{
  "num_hidden_layers": 17,
  "hidden_size": 128,
  "n_experts": 64,
  "experts_per_token": 2,
  "d_expert": 64,
  "d_shared_expert": 0,
  "hidden_act": "swiglu",
  "moe_layers": [0, 1, 2, 3, 4, 5, 6, 7, 8, 9, 10, 11, 12, 13, 14, 15, 16],
  "n_empty_slots": 8,
  "router_score": "softmax",
  "normalize_top_k": true,
  "routed_scale": 1.0,
  "balance_loss": 0.00161,
  "balance_bias": true,
  "router_logit_norm": 1.0,
  "router_bias": true,
  "init_std_router": 0.00703,
  "lr_router": 0.00155,
  "num_attention_heads": 4,
  "num_key_value_heads": 4,
  "head_dim": 32,
  "vocab_size": 8192,
  "norm": "rmsnorm",
  "norm_place": "pre",
  "norm_eps": 1e-06,
  "positions": "rope",
  "rope_theta": 10000.0,
  "rope_fraction": 1.0,
  "qk_norm": false,
  "attn_scale": 0.177,
  "tie_word_embeddings": false,
  "parallel_block": false,
  "init": "normal",
  "init_std_qkv": 0.0351,
  "init_std_o": 0.0351,
  "init_std_up": 0.0351,
  "init_std_down": 0.0,
  "optimizer": "soap_variant",
  "learning_rate": 0.00348,
  "lr_mult_qkv": 0.5,
  "lr_mult_o": 1.03,
  "beta1": 0.95,
  "beta2": 0.98,
  "lr_head": 0.0116,
  "warmup_steps": 200,
  "schedule": "cos",
  "final_lr_fraction": 0.0,
  "batch_tokens": 32768,
  "max_seq_len": 256,
  "doc_mask": true,
  "z_loss": 1e-05,
  "train_tokens": 406500000,
  "max_steps": 12406,
  "dataset": "wikipedia_en"
}
Below are experts of layer 10 (counted from 0) of a mixture-of-experts language model. Rows are named router (the router's row for the expert), gate (a neuron's input weights, with its number), up (a neuron's input weights, with its number) and show model dimensions 0-127. Each number is 128 + 24 x the weight over its row's rms, rounded and kept within 0 to 255. Numbers have three digits each.
After each expert's rows: a language model's description of what the expert responds to. This comes from a sample of Wikipedia text that the model never trained on.

# expert 12
router:154108149148163126117130127150130101100130066185125116104165149098129141124116117097150144070112107140110154117133124157115119127124104115096117167084138125087135101137135151138114141070137121145133157150139144116109138144170141107169165117139102136111104157103116102176094098117114162099121096112131163145113119066097142140140161136161142118141150149114105110079131121110125110141166
gate10:111114155113135152112096114130199116124126118138129106125114126123116106164099131181129112143109061125144152136148122144120128133104128123128131129128098190129190119090084155109176077095108135135143149147130119099120176118123100113134152159109142104134110134077154134128115105119063143150110111129091126156124144096147159135140090153117114121083122143110132107122164136129159133108118
up10:094119161144137111112122148131137150113143134164154157129116071161092136096146087154121130100125099132113159095118111168100135109159141114137120109136118116120110122121132125118136084113116155156113118132203169116084125108156152140119137149084113069117085098133147113141140079126104160150137126084102135102114121115156133144116141139112124123102109106102168142165058133110139123129114
gate11:123120122101140131108169180144126154200137105139131123130099125124136152174188115148124099145172147098094150127126109108144104135110160157159127133166157144147170115158144098125117162125124129161115125135114119155106126142080163117175112093097101129130111154101124116121142156161105082163102108135085112140116111140104132138116116158127122130086139145127140160147090126169140153152121
up11:126120136100123085130122129110091128163132131113076149125153104085142125145122133163083138046105119120097147081133104091155113094133150128139060125123147161116151128143124132126067153140142128115126101086113108151126162150100130117116119114139077119143104150158105114116093110146106110158128152143139090154139157170135126093142139127165139135129119138135101141133152139150087138118100
gate12:165134153129095160133119119085122139130139114152136098074144135142128128118165145128123146095146127115107147111104131156135146156123174117138125123135130207159154136093131147135104115171147145166106146162127098143123132192114098141179085145126137121146092149126130133099100153131063111153149140115112146106104175115156134168111147103126165129105114146106163147125125135102100103119113
up12:122121188138131143133139074058117145177170129145133131090126158147129125137120151102126128175098127121149133152152156119082143110162141138101157133135112144143161170138103143088112146090064120134140144147116139154110120134131114147116124137059111072147127138098164158104150134111120131118149112125112121118112146168143111125131131101146157140097151118108125102156146136097142121124089
gate13:139159133156112110128122122128115123099155091102138137147112151128166127141076143144154127082153099148142117150097122137128122151122145155142106115088127151122174128114156149078149104132153107084136107084119132120113150138117137138142155165170168108159126118141101130159106112117085169153161091149143133126172127124112074114156145172085171153136133099147122155104098134136143095091144
up13:135187090125147087174125146062133145110116133144128115140146114124155143152139152124161130130132109158115150123119131149137138160169095115126136131097134115113131143148128102122095142167148098159108170140135129128108107107077132112113158103129121133171125131128096125131115146093114134132158159161145115091096175149121111148095099174179154103115099144170086111096147163120091142151143
gate14:120100153142139085129123156130144099089114119150146140141140112124157151112079150104109124113126125066122112129115111143158129133158110129103111110085155162126174176132094111143130108074119111161120134139158107161110137160113125140097110111146102171091118132056146117153068118154134137134114126161130164127113140136094143149125094112118121122107099096147138156093147123116116119149181
up14:095168129136170112046096116093113113118176143102110104116124129150096133133153101126110128103148140154129113125113118135130090144100129104178148099128083123079140094121164108123125095140094144123118102121164110135163147169154130131142125125111144087120110170143150149131151123103072097143170114133145141075097129130107124124117153083131141105152134162132137147156132126142151152146123
Description: Foreign name fragments. Word-internal pieces of non-English names and words, often Slavic, Indic or Romanian, such as Pichl, Cluj, Panchayat, Mājhā.

# expert 31
router:145127135128114106122087104127168150120149174125159143139126110142132130116158090107144167113125116118138130107135135161134156123173137151098153080160106150156126112149139161128091158145107086125086104105139134092135113117118100112124139096102125103151117115103138114193158166158127115094155171161103100151118131139186149118096134119141135130149146150114154106188125125116124159148074
gate1:140133136104124125107180148120143135115141152145141100138104128075142132111122154146132164144111090106093101144153103151124135141144118125157133069143106121156171169133087120147145156154132093113114137145092135177107139120147143158128130126152135145154166155105133120148131156143162121106153148112083109133103159167109181108148085149145151133095164169132162105137120150071145140146103
up1:116135129150137117130098158110162143126157115158160161128088151115098117086170123137153059114182141136155136107120100137112144084118108149123147111103123124133157170134133139103117136086090130161128129111166114126148149102135129081112162149120143095109140114111139112137140135094118115118109089078167115105119125156156116111128175094146112091121106130177138142179128134097134143104159
gate2:183104093165129117146135177163137125143128135127141114139095174141120105156095128130098137102117133143105162092118120155089131114104136101144124146134111122133142131145133156146139124081109143174122153132130123147131146141090085166106134145141106127140119107159130123137161140106079110148164146175103131165124141142145159129143094059135147145164130147146187130159146096102139107160167
up2:128135106131105139107137138099116132130162154135146124160111140140138091114100081088133136111108152163110125125106133127133086141104144126116124133130140155150115099139111172111137088131141128123101110114141127126131134088137156136145158080143091161138167126138142136140103119110069126193155160170094129121123133125159155102120112046146141120147135161135148123210114154097140102127142
gate3:103114120137112166117139130164116133142116162107109112138106141128113136110110161115108124148124138121167141160138117141120075126128170160156109100140126098145109162105127136087132098130115053123155106125121126089137118140121108122123143131117098158090146128150173125162142173130065145123160166113172064141096122133177129088156106114148114149131124112128120165111138150159117146122080
up3:123141132066107128107126101142128127129121154084119141088136103102105146140121145084152129110148145105131136157129159118138121126121154120134129115152145108162087169162099153086188131130086113128094091118131140063128140151119159107131102131117126130116136122135127116169149140171085129161155164162147108101099142147125169129141143127138117129163087114130104100154146160079143143134076
gate4:135154125130146155129107124132129124155126141150132111151123114132121186110150146156127108113144154108166143121142167134139085146128123120143127099141104139145113097156160117150151160116171115152141142195129134108110136137106111174126121125099138113134130089116121182128122092115055132108092128144146101130122134150123144141133083132094124145172110154104181135112145156145110136171048
up4:116105108145095105121145127181121129160130078125132124089117079122135100094099136129131167101120156102091107128075125110118172116107096171127143154108141128135120151129136128159110154110094132140166128141133159104084114152129100114143161125107164151130129081127119122137122111150171140094120154157191152122123153151087152106128172144161145144142127140120106093122152138186115120122128
gate5:108163101160150133097128129128085140116140103146130143092150158108107122167131102129169135132154149112128115111168087108135116108137113116139093134118142142146085088127140163135134141104153104130108112101163167149118121112130092116128119129097146122101089127145126107134119120114098102091163121083141170148091186151184145115134121107106106119117164137070114093177109106165126096146132
up5:098140126155123111109108105123144166131087141169100102160170133119107142115133150109098144205162113109143103142114072140135127114151128132110108102192123094124106118130130131126104127125167149136103153164116119106122121134121127170097172119152136122153131133105135174137142101113143106135125096100151166121088128156121133184114142169122132121102104073139111136081109101148128150129146
Description: Plural and name endings. Word-final pieces ending in s, like -ers, -ans, -ens, -us, on plurals and proper names, often in sports lists, e.g. players, Rangers, Sri Lankans.

# expert 46
router:131146104158091142196172076182132132090158098129154138113143136140142138113118112109127161102075138151118129132123166102133134099094142178165135130175147097088124118157151105111114106140168105130157119127136138160122101113147108097144138109118151096108128152138113121164156127112135133144130129114113130146117130145158150131113121182107109122126136133129083075128155130091090106094141
gate0:152166078142122133202157097143106093104109132163145137161149141085104143161100160154110109136120143119153164139154156085143136115145133088099135131159151132118099111116134152109170100147141107093148118125167113155117125147100168145111146184126159127107093120141104126149162118151141106121110125128109116122149123083156104145148107150101124105154120139134134113182121154097111107121103
up0:113117129107137102097146185124108138158118102176126150131117100156135114124114112107107147109156150159103106160160122131086114128139133133149135124100090156098149158114129155131077074119113139177155160149134133115104121135112101141122177142112116142161157128133167169106140139145128159122136157164163107125153186152106106118081165134100141107109142141111150110124148112126146162078138
gate1:092117113137126096144122120133097078138123147160157159144086117106169137161107148123171140121129118095118091119123122085145131199082142142104115119130103139102104114105133103134173107129124133107143108127163121127114085122139092150141140159107157129101109126078094154105130139124132064134135117090108168153137144133111150171098132110095128126128143147150122080143115117102142152093098
up1:135087134128144126108093139114131171154154145123128084134140116114134132131138094158118119146144185137120151157132132097065125076131112134134115145137116134152134100127140162090135142137214150123133145102148139128152136127096144122129121152124100156112136114131191175103107111144104160132121125162128131101136167164141159108087142136088145106107114126105097124125109137124113154057131
gate2:114147115135160140124131105116150095116142127129094124146131152132126121108107137073163145164146167131076180112121136088115150143101100144138108102152134136129131117150114128121088099147148137153146119154112159187119138131139157136140159168108121133124129187160089071155142178123134125138148150123093169136123115089177105109119158143143125105170100127142135148135125134124123085150081
up2:146143119162152133139136085125132146140116138132107124114122166148104101084133133061118125163134174122115182082137128104141111125134100126152124102118140169133088112124142146143103086140169122153130129128090165179131125133137162147132139139126148185141124092133083124155119153121151120141148156162110141172124121114181124119135159147120168101108111089176114143083124130148112125145109
gate3:169107114144106105160134105160090116134148168153135143110118117091143111167133152136140149148124123100108106132148125132146106132095138159126119159126142150109134166094125122146144157151124086116144086108160109148116092064085072107146135149128126105101113152135102145142121141165083115121131150115096148137089090162127129166102102114078099131130158127181117137104126139115086094125129
up3:142123113151124114189132134144108132101150145157088155126098151118128110170143156138132155125107166103125099117164123147134109110115164149142137136114112124155135175107118132165145137167118067085122092112185124146100108071104105094149162159128109118118115157119126160153125146163083143113100133116097123130147059149139109167113110124107117118137164097124119146104116132105139109131132
gate4:149150148162067141143108144145148071118103070138123115140141131103093086142128140155122118107132114125106130138126107126098090168109180180133111155135163133137132091056119176124115128103126129154139108136121122124116120140158134146119114116110157142104087108126106167136149151147099133124116076130102140144162082142167128111155119125093156100124112101127099159128104155129108135145125
up4:106093156147135118120116153104139117175098117109165072140150097092100078116139122122116150100159094128114117117085137152142137186119133113126107084133165105126151152125125162169127149119115111139136146134137122120143102120087130172163126157133131087097142077129117129129110148137137109132156096132121161123129068122155123130110154113125135128192120154101121117149154102142126192134119
Description: Pronouns and relative words. Relative and subject pronouns opening clauses: which or that after a noun, it, they, he, who, where, There.

# expert 22
router:117146132116108107107129174120153141130203104128172090162118167119149144134155139091119110098139117125131101089131147114112116108103070149083140124152104145144144139128109131135096136139081131118135099108136183122102142103150146124101153105147136134142080132153147130169124117144141183159135151133114116150101124101072167116134133140130115147113125138119131095108076122074122148123116
gate0:097113120106119130114130117121155105116124183139161140159118107090132145144104157147163094118098120117121144079123151153163128141144088120150089116103163125140132120113078118127086133152102093115110127138188135171127153135121143138154138133108112124158078136146137126163121138169158152167128148102159148136125171142079139121105112093134150090135082133078153121086130114134120126148157
up0:114143093157144121126124136143123130126126143160161172129115159130131171151139118121169099118080173121156147115147156142157116119088069102156091105090150141143160116121124136149111120166102140133156115148168151127126154165128183162120109090079146156118095108140123129117101115099153131170140161128130114152076111089112131154163138132121132164117117137133145086114138104154123143096115
gate1:125083139078194152113106170129111123099180139142122184127135126111130129138099136103198122122106119142121168117126112132084112120123152137090157128115137127148130117121145120145129125132153116112088118138107152122130104101103132113165173096124110117123117117143156113117086110110128127102080157139128089117119100159155174135165116095134132122151113069156167143114094127124132143096101
up1:096093128107138108086084171168102167103126109160130142131081160105104112119139140141151158103140095105134137110094119112107138137106160100140114165104106104128148145121102148112144148145102125119126105155119133128100131129151124118131136106082101116128157136112144171111093142145128145104111150156154047098115126152128110141180159125144125168137154089148136088114121137136179144126089
gate2:147122123144109123153129072172151117137154091114145134151158147145112137118179125101116130131095135120130141107155125095094173133157137168116126136105151136149135169087132103151111113143173133146165108129183102142094137124126106118087130085120122115127112103108183090152135110119107122165127165110113152150170087127148146115157187131117155100135154094109118113123114139126120157166138
up2:146093133134125135196126096094122136091089105133133132137149129145136139134157120124164085120102115139129114135136128143095133100088105137110150158115122134149143120128158137081188094109119176126118136108183139114147160150111132102103130114123132117123121174107150116138142096103108166168158140161114178137123095183129110119098138146103128084142145138127164108116128095103088149164142
gate3:146152107127166151105090103130084156141123134095071067137101159146145167161100148151117113122088151083136104123123158112127116140101143171118122119137123155117127133124107134063155091153157150145112091142139157114111134127147138122127080151126090104170093127111130115168140126115127168125109137152118129130103134095121148130143102120091124144153099113109098130091125140149086082130127
up3:175137155106129130117140151130128104133125138154139127148193107125125138116135169127117111142169099089144151123155121171095163134128091117160098137116180107158145115134178143166170148096150139171130122126140102108118123127081115119147135120136125121075140123129168120112136095110093085110099133136106112151149103141085125129111174087135091124153080109150135139147133118109113094157153
gate4:137138112163112133136122107162124175141167132063123148174146127105101128101110146131175114128141151142103101123148115115136127140118100102129108135098141172154136149094141085134123146137135111149115159154156114102168126140164127138124189138092142138151109129119145129132144126124091157128129104090183149129120144168143110099114114151149126158164132142113162085152146050113145137098129
up4:137111130128157138153126154153121162138125139112094094157189118115093155138077112085142111107144157141140084110115204128152138154151071106116139105128111126118108143063113132149128118132141099137127171127109108091138132101122117141107128139082164175146115144109130112159119144148122136132128092109117154129141075140149169074135150144127112134140113146097118139121148096103127108138119
Description: Proper-name word pieces. Middle pieces of place and personal names after a capital letter (F-air-banks, B-rad-ford, Sp-ock), plus New, North, Jersey.

# expert 7
router:112126103115150184103106092149078143158127120096171123105103123112130108129146148201158143115123093120105108162104155131140134105117098109101159123132134101170091144128088156160139111162088144141142134111135161139125147118111184136142126105117103118086140142147097087107114114136108153174137100120111123150163114124120161140141144168172157165134150129133138118106146090117130112127139
gate2:156146104074137155142128149163166159109159147127136166151121136105190095123095113160128147144151159132131097150129121148087110149140140129128142094113137133109119142098101132096122148143094099143118124127142156137123103147113127083146096126093155169099108109078141141138106098143142150144123118111148125147127090100179145117141089139114098158111121107095117111137133041137131121098134
up2:098108144149158091136127135111090151137093139113157109112152104101131111138140169098142088070081115118157165124115142078135146115169123128151129148121131107124089099131174106149135158138165128100179113152119099129126152119113115148137132125160131102146110122106092107154142146114114150119117134174139098082113142149096089154117125123128140091115102138106145145144116180150114128182165
gate3:109128062134120119125122115136088104162131169148106118147152119124193076122151129117118120119102118077116148131127123124097144141112136134129120175083092114122148134139106192137112125135139088130116114123095122138129154184164150117124097130144103115145145138146061156156104149114140113110111148133121142086117139148166123150127111121119109146138162086123111144134098112106092151075122
up3:099172125118160162139121141169115166129116123129116136110091119139115119134134122117122122166151088163134127145088162082117150156110126087124156137130152141092110116154150156155126152175147130167102138133123124155150124100123102107072119187160103115153143082137112129129108123142119161113120108131112102117149153104129120147110067082156125085127151112099148123135097145087119102171131
gate4:132121161108092128129094136128146124148099152129126099140111157107121072105117134186191094118119108163121142120126156127111119137111152109132133142104188126123149143109088129136109114166107094135107137096122140191093114140144164150138122110131092129125152107140127088129087129129129111137095153154182129172160153101139133120107119144130144131139104134167136159161156092171143109165127
up4:138137163124149145105117147132127136144140120111143152111108142149160135167144108110096110124132144108103149143178160122166135131099134146094080119103125112094115110169134123163095114144146113127124136121108101165068196113133131120146108125088176130108097110140140162174127130118137098058125166104109101128146140117087120120136138096098170108122126155131178109098107142129125139155109
gate5:110104152114094189142109109145121109135100123132160139149147104155183153110152125166084147120119137126091107165101126118121102109134127098124093118135155102168115138116095124134095136138063117158132135114169162153122146146110156112103072091116167134099138112125128116127099099096099133140142150126089145157139145141105095093130138124136139121135132119104192101093152143115151151154115
up5:114128101127082161115115119155124142130121117141158104114129099162107145137140132100128152108148149146125160154192141128120117095109148152125145084094115106153106170099137079112118075115127148138141134158114120127128161132122079150148169106164086135116171134078145170133105116147102109158133123141154150153131108148122139092140106119116082147141155146110172103075116150116107105152116
gate6:096158154105187128149115129138147094077113135140147151114166141139147154125139153154135169063092103134134147149118142114141136075153131146126120071119111085112123157119161162106102118140111098129117170125117132099157175120134149142130143152123094131127128110109126109138158097135098129180149115139141105132147139174139137162143122128106154161112153113145173174123158142147106134160130
up6:141159123147128120173114152130107128116125087131138107110111157112115154153111118100150121150084148123175128131122112185127086110117121130102111132130160136145150154163119155139096119151193131136101103153097135175114110123120128105168171103143064208092155141140126145130128124125145111132166068164132137124137133151116100160159099125143141107111122143146153142121132098119141142119132
Description: Capitalized word openings. First piece of a word, mostly capitalized, opening place names, personal names or titles, such as St., Sc(ioto), Cl, Ed, and circa c.

# expert 27
router:118123149129107103128109155123145117116138129154122109134136120111116169159152111157125158139112111085111170126096088104149117112124130146166153148130087114139154115150151147050125120107127162109055094141110139130140091143147107134151122145125148185148089097166120138094120140152134162102113136146158164158117134112116103131123088123118102173127139134100140164146111132071092148125134
gate0:112115155120137165160139120131115096085124142095172150096146120117113110091132114165140127128147099143127106157177148164181116139127126132160134146119121091139130134173068147119137153150139126157105111129086109109164126112069151123116122141124133116101180118155128135129144171121150106133131097120113123126087162148163143104108125101130135111125083125149167083171147107134144152156091
up0:080104110118105126118142137100164194148127100111112122138145140194133117144109123147187093131083142101126161109119154144103142106146097113111110138131154147127152122132150114147146122146101092113139187121122125140121140143134120138130130085100170149138132149112129178105110094135116146163107139151163095142165116133114110089096154118088132135123115119127092131134115168131081111074117
gate1:174189151136151157130128099176117118153144136134130143130110131127112117092119120160139132140114140125141106117092111145143103100117157121112114140117112152143163143143154171155122139122115132100135153110125160135094176089127090110096146124095124120126088105106211095130122143136140144114144093149104162155133108106157104152115161112094111187118136111178138092127121105167110113153130
up1:095134184104095104142119160116148117121142138141115124131098117111125148099084122168108160080098110113113139100136119140160127089172174116170129093122151136147152125164141161122098096101120123150135149162114149088106145132118143135084146091144158131175129156135150087101108132146155128126139137143120137156123153132163138166147174149151120082098111109110162111159122161146147138100138
gate2:139158129121153098116080157143115120106148155152150091101127114125173106156154146116093135129139147147108148140122076079164068087163161125132095136140132093126138119162112109109164126103110100153132092126139142118110129102147120161115147164101162174117112139141105138087153175144122150101121176157129158152141141083143169132122109129123110120116125117120133120156108117105110172108108
up2:090106106118123091111130153101120158103107147133116159115124138140111149152122087140138162170102140084145118125063131136140173119138132095125177131148114145110122124142180142117126118142117133125130095172138138107148106125105122120143135135152134141128125145110126146094177129159080128165149115148137115084113143160123143127100123083202136089137136093173154134096140153142109169088128
gate3:172147134150123144097107142130131130129157131125125142115104122149126121126142076167156133126125121118108152090108148143107089095131113118118131105108108100093146138120127127136142114080139132142115109161102166159156100132162138191120116102104156165136144108144090142107173102179076176094164156169092156155128154118119123105125075107094122154115154136117098147157126132155117116147142
up3:074132108128170135135138133145145125109146112125111109151113149099129133142144143096108136068133166152091105188163142139142143107145129129118148162171184092160133145172144145104107105106100103130112180172111122128112123152110136134113150132160138100114117161122126142103104152123131114110124099139160136146152085146070149113123140126136171101133129062137143126144136153136116142165113
gate4:125127137122103140129176143125131152116140125138135118104129147127120132096120131131171120113108114118136146138134135108131131098122093100156110148107140120101101084133138137087125063110147154148079103071120157124124127168122153167108132136142116138124110098104117161134144083122044114122112136124116090134168133132152129092106101098133159133147126135145221121160109109166105126106128
up4:131122129103114110137142130167108108106079101111142113111156117121147130129116127175137084107176122154129154089172103110098126120128171123152126130143085156159128106117143109129106082105143165121098134095103131111129129116120154138122159193130118145093116182146106109143137055110120151125131145110143136127147090156148134139140131169114101143133103077168171117118138136154119103151113
Description: Acronym letters. Capital letters and letter pairs inside acronyms and codes, often in parentheses, such as IUCN, OBE, ISBN, CAMRA, LGBTQ.

# expert 9
router:153110114103130141116127131080118156086107154089097167109127118088119144130126144142148148125106103095080117119125121108166113152076118143172100141097174149152139147125132164098141125150116134115145109133107142121110096126132119120177106125142130112118132147111142155089130142147107063122102141133183136128130097134119089110145129088163107150129104107183116141133084098161109132128081
gate0:115105139138114132145093159132135148109140152117168113142131119104105148140114130100132066143138158111144131116139107163155139113116095099088164157090144151130142112160120110106154159135180110098143110098162095141115102120109128156165137151141133122148189096096166099116143115147096190174130140088139115131074130160112108144126115165133115111135147083142131107118123114135118120169139
up0:145103100113130107089116129122130133124114153159106136134116136118114157102152145172085107114141109141117110135097155125110136158158137169120121071155133146111083118131136144138124115141115197135105171162090163119156100107088132118100112085120106157119093156198089142127097153118121100131100152139152157121165136141149089124121153121073137130143134136141132148114116158139144123088106
gate1:079126080144109138085154122134106136128099160097130117136096113098118135134094171144106087116148166177125130125112110091166141115142131133110081131127110134104134156149109102173138146147136096157154153139117155139145147124174133099097113139117157169150137136072118106080194124098121142144131145160138136146157130127126113151156127118109148139177113130132125193125110127111121148122128
up1:155106124149076130129184134129143090112125159137139153093135140089127096120140149128145110120133116157123121119096087166143125147130098103130126132126111150096139142129061095142168051140150097113153098135092125175127075140169135148131124134163130136151127107126088123102135149139112084137159133126162118147144120152122131134155164116099129171144146096149138147155134101110105135089118
gate2:170148081166110122104121108148117145096142147149151111160112125103077112141133125135131117124158149121129089142142155124195140146158099129105127128133152136095119174150130104147147140120144125150156155113153111133098148125103135131124172141089098105145116153120127105148161118104029143119114188114141110106115118093112128138132123126121131142136140131152152146096130120114100107072089
up2:101150165188157117160130138136153121105108164145085115152118148100187110142155101147125130115121106083131131075109143103170123162129131100165100117107138175126123170129107104134138113083131089119154113166115135124115159121149149128146125134131101143146102157180155124147151117136163124132107121095154136108111123127081117108123093110121141156171099096142130152154085106115142131106130
gate3:105142101120123120172115068183141148090100164145106140144167112117102139150137089113156147156118125162146175098110109122143146158169163139136154147141105140159140159141090092136119127098175126125134121101093193136152134139139122130148111124134120147121118151152151157132155136167146130150117173096130127148153110099123148102173121132141172137095154146116146127107098141126149107136093
up3:141142166117120149110128144083120106160156100163151138143142143130133144128100121149088143117109144123127103162155166150102114086136110129156078095073135122131129111139148150118129137145125131169092127135131077125097083125078128142090149148119154138137105138133095141122065126098121132124156074172142124149119147136139107166120118121099100149163095140142111134148144134123142178160178
gate4:138124122136144098096121099133152147118110133097068129107154131131110178144130141169138116142140145085109124088106131123116170152122097079139133148106126126146127140138103111150167128118119113104097152125150152115119150113162142102110100106133101102084156118137077078141107138153111120122090092128132182105158134102114143096143080109137117133119176124144146151115124157094087125073108
up4:140136077136119114115168173092094109112172117129133146145130081092162096146150163092161146106128105131100141184158127134151150125167109134134120137135150109107092156148109114150128109121132150081124173157109085196124110151167104140139128116138156123149136080124159104131124152127131125123124113167088132090139138146115124162137140134111124150092131106111112147151133110129122116075129
Description: Name-initial capitals. Space-prefixed capital letter starting a proper name split into pieces, such as H in Hirohito, M in Mendelssohn, N in Nkosi.

# expert 3
router:138114119114143110162169112093147147150117140139112146096120177135151153121139157134119130087141150093146135142141134172112128120088075135136142123082118148129128169122102143157128150154118084086164123085141102146181149128144091107116094123145116158119134141092144105125119170106139117180091111154160129066108125130127146144105112102154114136124124089128124090095162127147146156118101
gate2:154093116092137134111135093184142141128115169120117083174112134113116120126104117150135129102160116112163129131094113130110137143117096170155146141113154140153132119087123099107142104162138115101122069083117091150133138175164102129157124158166114158158113146134110125136111131132118094156089118136092126102145160086123087138147097143155154112154123143152150119129137150100138116178088
up2:101108116144117120103116189124145169146161147120117134176121076139142127126150111113138139160092159116131131108152116125148121127155124087089089151149112161101092116155144136136087171161120138157134163119171159155121106129120109153114156108137079094118162118145171153112173132099128135106153135114130155142086120123102133108146139136114098130128151132089110110180093112163113106156132
gate3:146133108151087130093148125169145190131112144099155083122118170124096110105083121156127136099142136151114136118110142124144121122122109120108113137082181162151142108108089133158107100140097091123124122174117158114139120110142096124135112193144130139099136121154128132145131186144138111097105156143130139119154143111121112112114080157104174151107112131150135175072112122129154116121132
up3:139130135112090148120175164125125161131141125109123145139105120095120094091125160159160162084140128147169118090147124145130160134140159108138083180120146152100099087064121109109157163136110098130140118146162114100132133144152115090115119156110119150080141115159129130119151121129149160096120166109164114141103119119118146131126121169141096142138112124150181166141129123128142072104115
gate4:145139185102161120111111118146110099101101137137097109183102161154135119158159118180090124108128131115108147101075166098133079136108097145168142139147128126162123135127074143166135114126073107142119162128118135170137135152118140143142126164122110113139112147118172136172126144153090153140142114142159104122105126127075116124157106174172121142148120122132108136107144136143118116118133
up4:129074127178125134149169139114166141138134132110137153108133110101073159122131110105149164123159077121114133099091131107146116076145164125087121157102112111090117155105156113109121156138153122101140136123161125099093155113155116113113107100128117137116100111169110134097140077113123117166104118130117152128090128114147155066088089126110138131124120105126115109116133135133151068135152
gate5:133118151155133166118134106170095084085125121101153122149092144162153165100081138134133095145125119132167132149094141124101125113105122114137089088139136106139059151126111108190150135111114128119117142098144106170146103109147133127121086101133127089096162139091170108115139139095159131155100140126131138132151137145133164146155124111135150121126148059130145155111135111135151134153103
up5:096155143184096153105142127105189109162124120155134149126136134133113181115130156161146116170113157135124117167114139090135073161129092107141118142094125142136127147138102160165165120119130140100146130103116142119126128124106121118084107121118112117113149115117083154116139112082139074125131132164131123128149133127143104140184127182101109153142135132168118183147088098113105133124127
gate6:152126151133159097102113136158083169114089132133098113145103136118151146154118111115069141169089161136162134140160095137117103162119125149151097083138147169140100137154090145086151137156114094105129078095115142138103165135115118119115112137062125144111155108103132130140133121092087117141113149151132119147145179115088144149134114141115114132153160098135107102150162138152134138140127
up6:122104142150150101102117129135108181126094154152159138148129143116166154139139100113108131152124125140139112143138087131117115196112105127186113125095114121169109149150104158064127113176121094117113097073138135134151148120102102122135129139085132108115163113135129139130114141089144130131110141135138151143144161165099162146150077158070114113153176144150103133139154127139138136137143
Description: Inner name syllables. Middle syllables of non-English personal and place names, often after h/k/g, such as Damod-ar-an, Ced-ar-ville, Osh-at-owa, Alej-and-ro.

# expert 14
router:087140115143154140133112156119097145140159139096097106128105144159166135129105144153156156130188143108102158127147127144115153110132118108098129134148121132125127128151124114154136152115149135110089132176105128153118154153128094141106086132122130099109117193157132138097168106109120113103100130083078161117172140126079089118149111086139125132120095104136087099159107141169138088153119
gate1:117136130147098174119158146136169103132128148116103138163072142125135124173120133075114205117114108120150093111144141098174138161069141120139101153126164121118151092140128143154134122108116133130131131137125141158142157138106114078149131152118142120106106114105113109106141149105109138120120112137108165108122165124105121107154117102091182188144132144169134119140120117142093104149094
up1:158108110142123104101138164129106108172135117168141112151125134094152139171123146092106127129100102101169098165104136136146093128125148141136119092112137174151118168138108101124152118131121169182102119151123104130138120136123138121123145145104146131164080159117167107094094129093124172111137127103123143109128114125169147113055104123147128149120136176116139137174146132154170164137143
gate2:115147163104163154152127142105132091138059143141109103124138119129150140154130174092159171163123139115118158151119144135171128144146082115124127083112131080107147155131107111108102125142151098110151174146156139143128151126152111148187073147120162166131079166130142135125137138154108085144122145118088111135117139137116127131114124116097140104149118102118126157107130160116132139150079
up2:130127129115100125112106150138121104185165155109115135125099151118116155109168105130094090118162142125115112130154120102137101104124124087140144123124111156163102114143114110110161116146185120104089086101125105092148120149137154109097152123154098096108160081132106140124091134116153162164163172091141099155110165139117113114123142157168088160145169171137110107124123133099139123145117
gate3:153133115112186114107143170108133106124143118129105107137136139100113114132122101136150122099135138144097102092088131124088155141155105135134100099147128110137126091122069089117130154107113101164121090140108131129099087051102094174120113128126127121131132109135137125130068129115161132115113170089105108096120135119078131117130167101114120111151170118137117132118118185145125151154105
up3:145123157134114173157163134123115143152113134148139156159124137166099116117143162119116147143116114078152149166137117111139118112133166154116154162135135089146116186088157158128140125165105155121182145131118158164155145140111124149133135124145128175134143093156130096168191120136143116105125078173149106134104100117150123131089122083116127125110095132080084133149117127109110122115128
gate4:131091112151108165113130134136151145126161156136119147122136112101144160134145113149133122188163146097169117118113093123164150117132109113140153156117132102151145131167147096145157102103174131144123158140123158111130128154070095136119145096104109126146133169111161119090164132119126074092158111119114169120146152102158096099117100133088134152109108100159119134124078148145080106152127
up4:171136137138109136135156122113120138158168122129136171152133106142123119129112142125179098147146085118134139130161128125129155108135097124145169138140157146161118155150156099117073145118119147169095130155105129126119148154150153152110159178157162166107124133106124141139141142133134184182127088103163165148125111135110150087166127119128122128164150144109092128091132115183116117159086
gate5:123124114176136157113100102119146091124126140133182131093112148164135128141100157162138120148125125126152126105088095088123091147103145138107097176136122119160165168096107122128139132122150088134145141123103099179157108080118091154080185104105093140115111149144123139139146146139118126172155138129123129139144113151092150131139102080141173130123125169154158146133113134129161122148136
up5:161140149202106115181163115094106109159103106135132133119110156153131102144128095118135135117144082134124117100150084096155125116127139151113089181130106111146164159120124125108101125165174093081146114127118104135096140156120131161138131135159108123142121144140137141122154126125131091142117114159143096134143159150108139133122070109185151125142147098134134150154117101113110154080100
Description: Foreign name fragments. Consonant word pieces inside foreign names and non-Latin script bytes, such as v in Latvian, ov, zh, w, Cyrillic letters.